{
  "routed_scale": 1.0,
  "balance_loss": 0.00768,
  "balance_bias": false,
  "init_std_router": 0.0396,
  "norm": "rmsnorm",
  "norm_eps": 1e-06,
  "beta1": 0.95,
  "seq_len": 2048
}
Below are experts of layer 6 (counted from 0) of a mixture-of-experts language model. Rows are named router (the router's row for the expert), down (a neuron's output weights, with its number) and show model dimensions 0-95. Each number is 128 + 32 x the weight over its row's rms, rounded and kept within 0 to 255. Numbers have three digits each.
Before each expert's rows: "comes before" lists some tokens at least twice as common just after its tokens as in all text. This comes from a sample of Wikipedia text that the model never trained on. Tokens count by the router's weight.

# expert 54
comes before: "\n", "The", "American", " John", "B", "M"
router:106125151076102082137097111107094133136130123144180131169070140145171085123104094124182139139154146123144118105145177155144083171104178165159034086117100107168160165119136120166074125160124132157114158082132173081120060086130128133173111093173173089153124113076118133116132169091135067106
down0:092116163090149153129097147157129096132170119131139111130131104148143127107156188095157083038156153143070150186163121140082136134174115088090063140106125113182169151110149113156129109136130156082167096117152093131024100140135112091100090116091086067128175141161137137098096143082158108113
down1:153135131153140144160145100141157145154164196120170196115161094157099209130129114134170123161129137169193159174113189145102121103146180137115144131153045136121131147117118122219157113077151122154149158110161125115183147158165080093100129134151182101126153145097090181157119095164111134131
down2:158107095184141158171120135124081114121125106108106130146151124155116108098100152119095102216116111069125187151142086183134213119086099095129203124160149150172158119179164169185164092136130106156143107138215106100165076125170117117117150133119110122147109175087121132094133142163109142129
down3:111079170176110188140151071171110060162182148170088151147128101132137096141056132114152171102139099098159118073084178133096125123120114101183136098173114144110152126202085144148173124172111172156124132158157122096107176109129128135134092138130106107068101084100165102135083114143098150092
down4:130169128102146085164116099149099140078088148089188120091163138169133123123135096138193134150128171151154112113184116114159073089157139110101098134150077097160100094123148133105145120130066142127102197151149126159046181140114148077152097127156122128144179064109135163119115194178083089111
down5:144147145089098078156163111133146051108081114157174140155113104126205121107171119151101156129115116110173117102152094117135095127137120144120148102111140124151134114141149128166123080139161159095097138112101126051087171115079100106147113100108074064179158219109125083170135112117046117171
down6:094134101132089132068057145132189126158087188111152138134178099155107139077096130122120146163096168191102127102148111113132104152193131071163095141167113109105129110138149121126092077113140097036113175140168164081075135145067141060145120109099131159114145146131111107082137153144136136096
down7:108054139107127106109111189096128179087081092119146127087077131119205097189145144090127150132129112133153097096082078210145117179126087103078112051053128128168148133133134110107122111179080109150092157145148126134084142097116139158116118169145149063120134103143154095144131135123121129146
down8:139167218123177148117144112132185078125161103148089115167033148167105122124145102077136118125136118145146169115125169123175113131179100117147118145125130141195071147157100094126132131122142091154112157131126140138171164138132109136102170227166098097137084081066163142183119131109129156127
down9:117197100199134152184124135185099126101184200191104151105139119120131127122099051145183122167141133108118188136120150078127162117139114126134122184171099179099137109133162134168136152079144130110126161098080102066109198151160121145154158082149173147146106138095109134152121124109149149093
down10:199121123140176092196078137178085117130126142151182121096036078115165131131103073146156141123125131108190081134125165163120169177142166195109095085151105134135158125153119144135138085107095139137150137085100168157113164065186106155114149159125138122185128106123125166148161106146156138137
down11:139123233162157103109146116140099126154115130154095106085096113123103136092168117141149084152191168128113070135097164120099102156112131126128088142135115137134121195123116172130091165124157106179037135113172082166223155162146119133172121118170166101132146093116169131109097101180109115131
down12:110123112174115174136108141107133045144125111095131100098129116106125164124211133106114151126112116134153135102103129146200188101102113110146119181057140151183143117156101160197126067101072158143064124153110129100133131173144117152125097130116131090116101157166067081189138167136142093074
down13:131106123174181182223125149114148124142146106168114116100128112180073157135124125169154091164121147127109133114171113149144209096132082100115152143173129120105101166135170164109152157105123160181106141117170139189143131168155158099067113154123192117135179151081111144148098078176122145180
down14:081139144148119069111098118188175160157091162087132121108141118126119162106106129082155169178084088197096130133142173092134112126171176163084091134121119135143118145149093118150118130129153148180186153129139120191093120119111095108173139131133135138148107098180115167034106125088120035122
down15:179116132136125151148136164131086110139148174157136073135090142069136159129128062096122144108111111114139106152080165167191101156137156167120117117139131093158203111126136094149114127098101125086148131112132101075125112118133114112126134193139141151066056084097176142178068122038176100091
down16:179120150099126067114119168153136114082109123108156148146119135159122093094117083092133146147108121177119169120133131110137099135173091170130125119124139124016080136086152133079142148135140078083099139100172108105105150156121119107170190167091122105174140064072141193059108148145069111132
down17:156108180138137134118173132130094089127175103178119116120096081156109093191179142126132081122152176101110097124132133148193123131088097124034110125098131103109168142097087135170129083165095155202081175152117103152148138145165141178159157132124156088181120172091129086161097156156098162129
down18:101077121105163091143156088186113105179135129128089099133127140135151117131101128104190139113088127076152165091147174104127108103137120131127093187107141138187153104120131225158146117159113101194142156108168118122067104186100153106158163133171150168144162122103069165140129076089116084075
down19:068157165156126201059148075125105143202167123079103113144097147091110081156152141102121132111138113121115111073143111176154130056116131084164130159094106139125101181148094141098146109081179133109087088139092138181130140122159110184095154080207165134116140128159122125156113151165109140109
down20:133124145113083106105178092078112143150180159103129140141220164092112113133101139093134142129119180064151136125149167131170110140065163084093121126123172119097150108125174176111136124122091141111078157093099111145164134113128162073137198104111118182048090117121098173059158123140099137122
down21:168117119130106137116096164120097131157090126156136138166066160119091202145101116141087114144117127137122190091154104118082105126143123132120183166175109141097167155140144077153115137185070161205173145198126140098100085190106141137091105127121138139161127123138145080148108104199100064084
down22:111115127166158152145186122139135162158115129159121182135145084158091116127097104147122165135159116191122024130182131109148078121138073073125157106139139100110113156060142106141172139081161205087070138094170122174127144150117132118161078185172165099110133168138121136136118097174118133147
down23:199122083146123136081144093132125148110114063093129115066085166105103123131116140134100078089102148164121150187166107150147115152147138107154195140149170086187118096142185093141129137150094125163146139181086206131115047099172122079154153076128096154113135129123121073140100125093108124119
down24:157143123168124137173143102089140165142104115114102151186141109140151096140103133179170119152109067095142148070109091121097109109109088140186174135150118156059097175127138088128156117089154135104164099108115149099183126193135138127128151195165135148136236141192124147153131088184139155116
down25:124115219133124178120115119120123105161147086129075114168123143093073150126160149113177126124107122153113199109137140095163176107057106149133140140076036140053144139161145148139152101121158082123068113135130135097101160124178131151138064156161074160134136111140184143107107120177113134150
down26:134157183192144191139196123117113091135148139153127134096079119123115115146157135138097165113112142161109126098115103070137097094144128130143146173163173112112103110106142116090168181128160158186172160138091097184223084129174125102083143123199131124090112111106105078158136122149148163187
down27:095102131170178112145151055132117146114143156075164077114120120153164122067068136148090089102122105084148045142102158117116148151134132125098084206120140070128117140120112130117113201122155139119130151109109144148118110127099213127148111054099094133165120133128150168132157107049141115094
down28:086102104105096114051175129112138117136086137119157117130087144099188070161149183114088122116116093071115088141096135150162112173197143104134165138119134157120141119149090164104106090119126109189091128153135144144052121115060193116134166134156182146134151194106173098144126163115164092137
down29:043125184039121058114105139112139197109110141124088120116122094126082139109145113149148164123162081148076121099124092125119158152129176100138115118163116134085065123095119141065124131095154088098094110139092148090160161131063084133137125146157177100146152099142119169075112138188154107137
down30:114123131113158147126169079090146090122123160142118113192181172136086151106176138136075096157140157110109153113124105131105109069091077101197202128133146136191056116146123079170139097166129149146180113167111140117209107127121128119095110104078069131150127175128167105110128144134076150112
down31:088090118098107130122131094135092088085160111124085131107122174124122137090127113059198109153146122076169135083206183111179068164110161075115150080096080112128135203113138145146152168141090156091172142095120105149104127158110125093174135092125127160101157131071147157159086134170138135115
down32:112116132085067152137156139128132151079170085152145123087143164165060156137123145185146090091121145149166156106101134102106131123069081128099137143127145113032154159149161134119152134106179086128075140151149119108114160144141087158159065116151108071113173137122175110102101139210068096143
down33:181106094089073190141122113153130207095096061104160130145117079198153096113129140096115123181144104120130187119145116128124060103119144101129099142105083099124147119147093136145121090126155106053161069095179148121058140126123141154095144088154082119172143147154149080163135134151146098142
down34:098174162118137190081169108115105128106176098132073131113160148120095150117120152150131109110186149101111106141170167147196117106042109067152170173142103110020141148143148135080148138105157103106163096145150162137123123143155151099114109083118122136111152139117188131176072135146074156141
down35:124147101126138142166127145129173097122154131153154127159183122165152126095100060145098104130152144094110103125197164127079134054097110095022173101140143140085148146126154150138135166123134181163104116151104050138140176175127134102099110114120124090123148184062158156135134118116073143185
down36:135117176155115162109184122123091105139138127098119120091085173160116108104161188132085162113101114117099167115098108156141135122112114135221141177130122137075141085109170161064107110102184126141138082112126151152102088111158137146133152072173104061096154062167111071171122155146115191103
down37:137134187132127092096143126122102068083179056133099096120148139088116113086143053122111161124119123094060111133146115155167224083144177113145097108130111156172090142139146107105140134116147115168074104111102113128084080088141118178154107132159097088168062129180133106124077126099148141120
down38:108149161102058188131115170126094116079141136113119129111213146136090170090134106108085117123174142155134123143065087096153116151107086073143151137136092126071185117130167106077124075097171067035137097131156115061101160166119097092132105129125130116114120121128162108099123160115133151114
down39:095155117160130116128145140072131143163162155117136125104119088090142079119150108158087126082111147160118152138165121130103122147048213133131102155108157146196151127134140204103130184081097164200123103136087143177170113154081064171161135142160150115138105084147127126172133145121204115130
down40:136128098203130093158146099175156060117140140170080169154152121173158120119100087139173120103068135114089228097194151153138120126162096090130144141141063144152060132123142133148155157117149129130148081095079113158079116137128153157124142110118158148119072179114126141139075151121106182135
down41:074151115111127141070165137144130163078112126126159214128119161175117156156120154171094126075152068139090090119166151131103124116121146117138112162191132136068159131148128082120130123133154153179113112100170114156180116105141138087089112092179108032121135139151110111081178135165067172143
down42:129156125111116104135144101104120097164085100145160101146147071136158109117084105160139095118169097082148146104067105120094126117146097097214105117151106144059113122120119149145143061157137133093123112078140183127214151068164127142141158092088173126144154139115156083177180183195123123138
down43:123116128110107097135139133154145150112140139152128152168100162126188116116125118121108133149136183144074095166134114121186097179080084202095135062092109104113085127147131122103128081112098180082104105111153073123008131117116112149095084157154178098131140072133140125138120141051165147142
down44:122144105090116153117104181101127104091144105150101130146124123129072150096107124133176164109107094137112092099239092156141115090086081146094139180102099142106125156074155124112132107075160139060156138152073171114092167157133086148137128095062151164147171124159205109138109089127169115144
down45:110113115123129189119158136134118092116156122115154153111189133142141138090108149068091129144142167153142100174211139098129096132115111129098160040148120056105131102092191117134168163137128058138123183112164118160106151117114142077104123094124157203108140210175159146098148132134115090152
down46:082083137071079127095102132111147118114134122127123128138211118113142168084120164127116124123165137144123114066104106108107164096126059070110126119116128130029117123141129101147129112148156045075147148161182131098131115090064108100126108150102083163153117194170136160117101109172129178094
down47:052072131141095136110118087117154069079195086167172151098156121128094099151129108129169174150068181113182188168145127114149121168157166159124148095120138109186118128156119151146159143165172111133099143159104139219102106123145139148164172122177107124147123180129187113140144112102129120126
down48:125131111128115189076178154129131118124103114117071128129174131171185098119120163131127095157146134150126131125208126174152078096091098061089191201118114121122174137128145154131098109127174157107168129162154115132059105109122110110085116093102117168096125155111160075149104114084060191138
down49:139120179149104130156078176118091147086161168128149129171137109122080144104111053133110115144161078128133092148128087177103123195078098174179124130108092174174133131152105064130190112156113165122215151104065102137170140190163147165131116149122131124122111100113120155147123118121080119169
down50:188115107145178171161097103134119153169163112144115146114104127139119134143113116105121100092157052094116100157176170196086118108174121178179115156144105174137113127128093106110112135161117059142176121109140197150075145087066086144113135117028138167168111109141140125127112132103158127175
down51:156103077146140148081139092182079096157143169139138162099105154118130144159059116134179109144141171153168093107170122075140070154107146127124125140146147081119191158164078167202121156123091147143111135107112200135130124126125165123117137073160198183141185146090102140127138084125167099110
down52:079131128160090116136174154190155081120113121153091239095106166111137077125138140186120131079161102105094109143157121106149127114087156124130090155123132162121071150121107149089110132135149088111175150115147105183126130134099119124126121171144132020117067160142119110172163154179143177116
down53:128179119130135098143070107179094127159106139107130143164104121139121072101135100120149118106190175084167061100149130142122122102104130131159151143160195115080102120102102118147128132177167154064052077109138143166139112110173119178165127084135202128082100076107131075096112152167107088139
down54:124090154090105135085160155131110115116139110112154180125081161118176121160093182094112133078158089132135000169119144137061126148149175202155074076097148155136156125138115125123119118122109133150118170109147125111145183115127060144154132135151139070133112153129174100140182137168146119125
down55:131104112222145090151103150122139105161142161138113163115153135104110149170124144132130080185091171096183111149073162118176110147186181161041117123119101133137135151104101149197164164116127079103091154088111087138120103159141171128128060131138144122121149091168123171102113101187159094137
down56:140177099143166164166109158130188120111161150114141116145104101125136153157154135151057080065097128159124181097132105124057157120144119127181114089173173064125154171124149122143131146098173112131159111065132119137162139125146138188084154108146126116223115176145137172123159204115123116112
down57:126123119094148185150143116175078140160145146116165117113112118131167127157153130164152113120089203107082030157168090141137119153134131090131118141188127166064093093120121078070133134167148190134175094120164137117140138109221157145152141141129147162127117066086138119186126098105133151147
down58:174151135190143157137104139117087122143074149151202066112119130090083091184163149142125140091085104109140099119078142168118148127083112147083140110116109126151128094148097106096139162119121127127123115088130078127122100106224159140112087117118091084141114046107167187087144072080153139105
down59:107160154096154078127142140136157103138129147141115143154107158151062168105138115145088110147116131101091110143102094126198215119173097115131138108152105147080034140103091150178116070125116111075088123125150130119146085116209167155161143121115076118166101208146123103122150163179123145131
down60:119102150122140115073166117170067146120141063157130144142097123141116086145108133072111183133131134116064198101154103100119078163107163135196115145150162108065093099125075131078106118156136095095096148096104172089143150156096083122189196165168109133153083145109129147170134147144145094154
down61:167143143128091189142120094106070119156127150089113113139157137183122128102079146103149132106091075157210103128111136161129131101145084176174119067172135169086126091188126129128154097048106087147122154115155128147123148126142092138131201144137159127180181106090091118084100140175117130179
down62:180107110150124158160110120106123122153128148114084147138212129152106129169157121142079119163075131129123070175112089182163159097116098115148129109078107111108156104112128101090144076126094083027194114156160094136083129126127150170129109208069080151105125100148124132146131150132101109075
down63:133171163136098137141125093148119135074150157144086177143138130127172145089146123100114146119187141126108063118130138106086075133111119135124077130206130115067108113081138136107105206140148117105136143096136138109164131135193169050142110108093082148129097096103178106043188133071138134140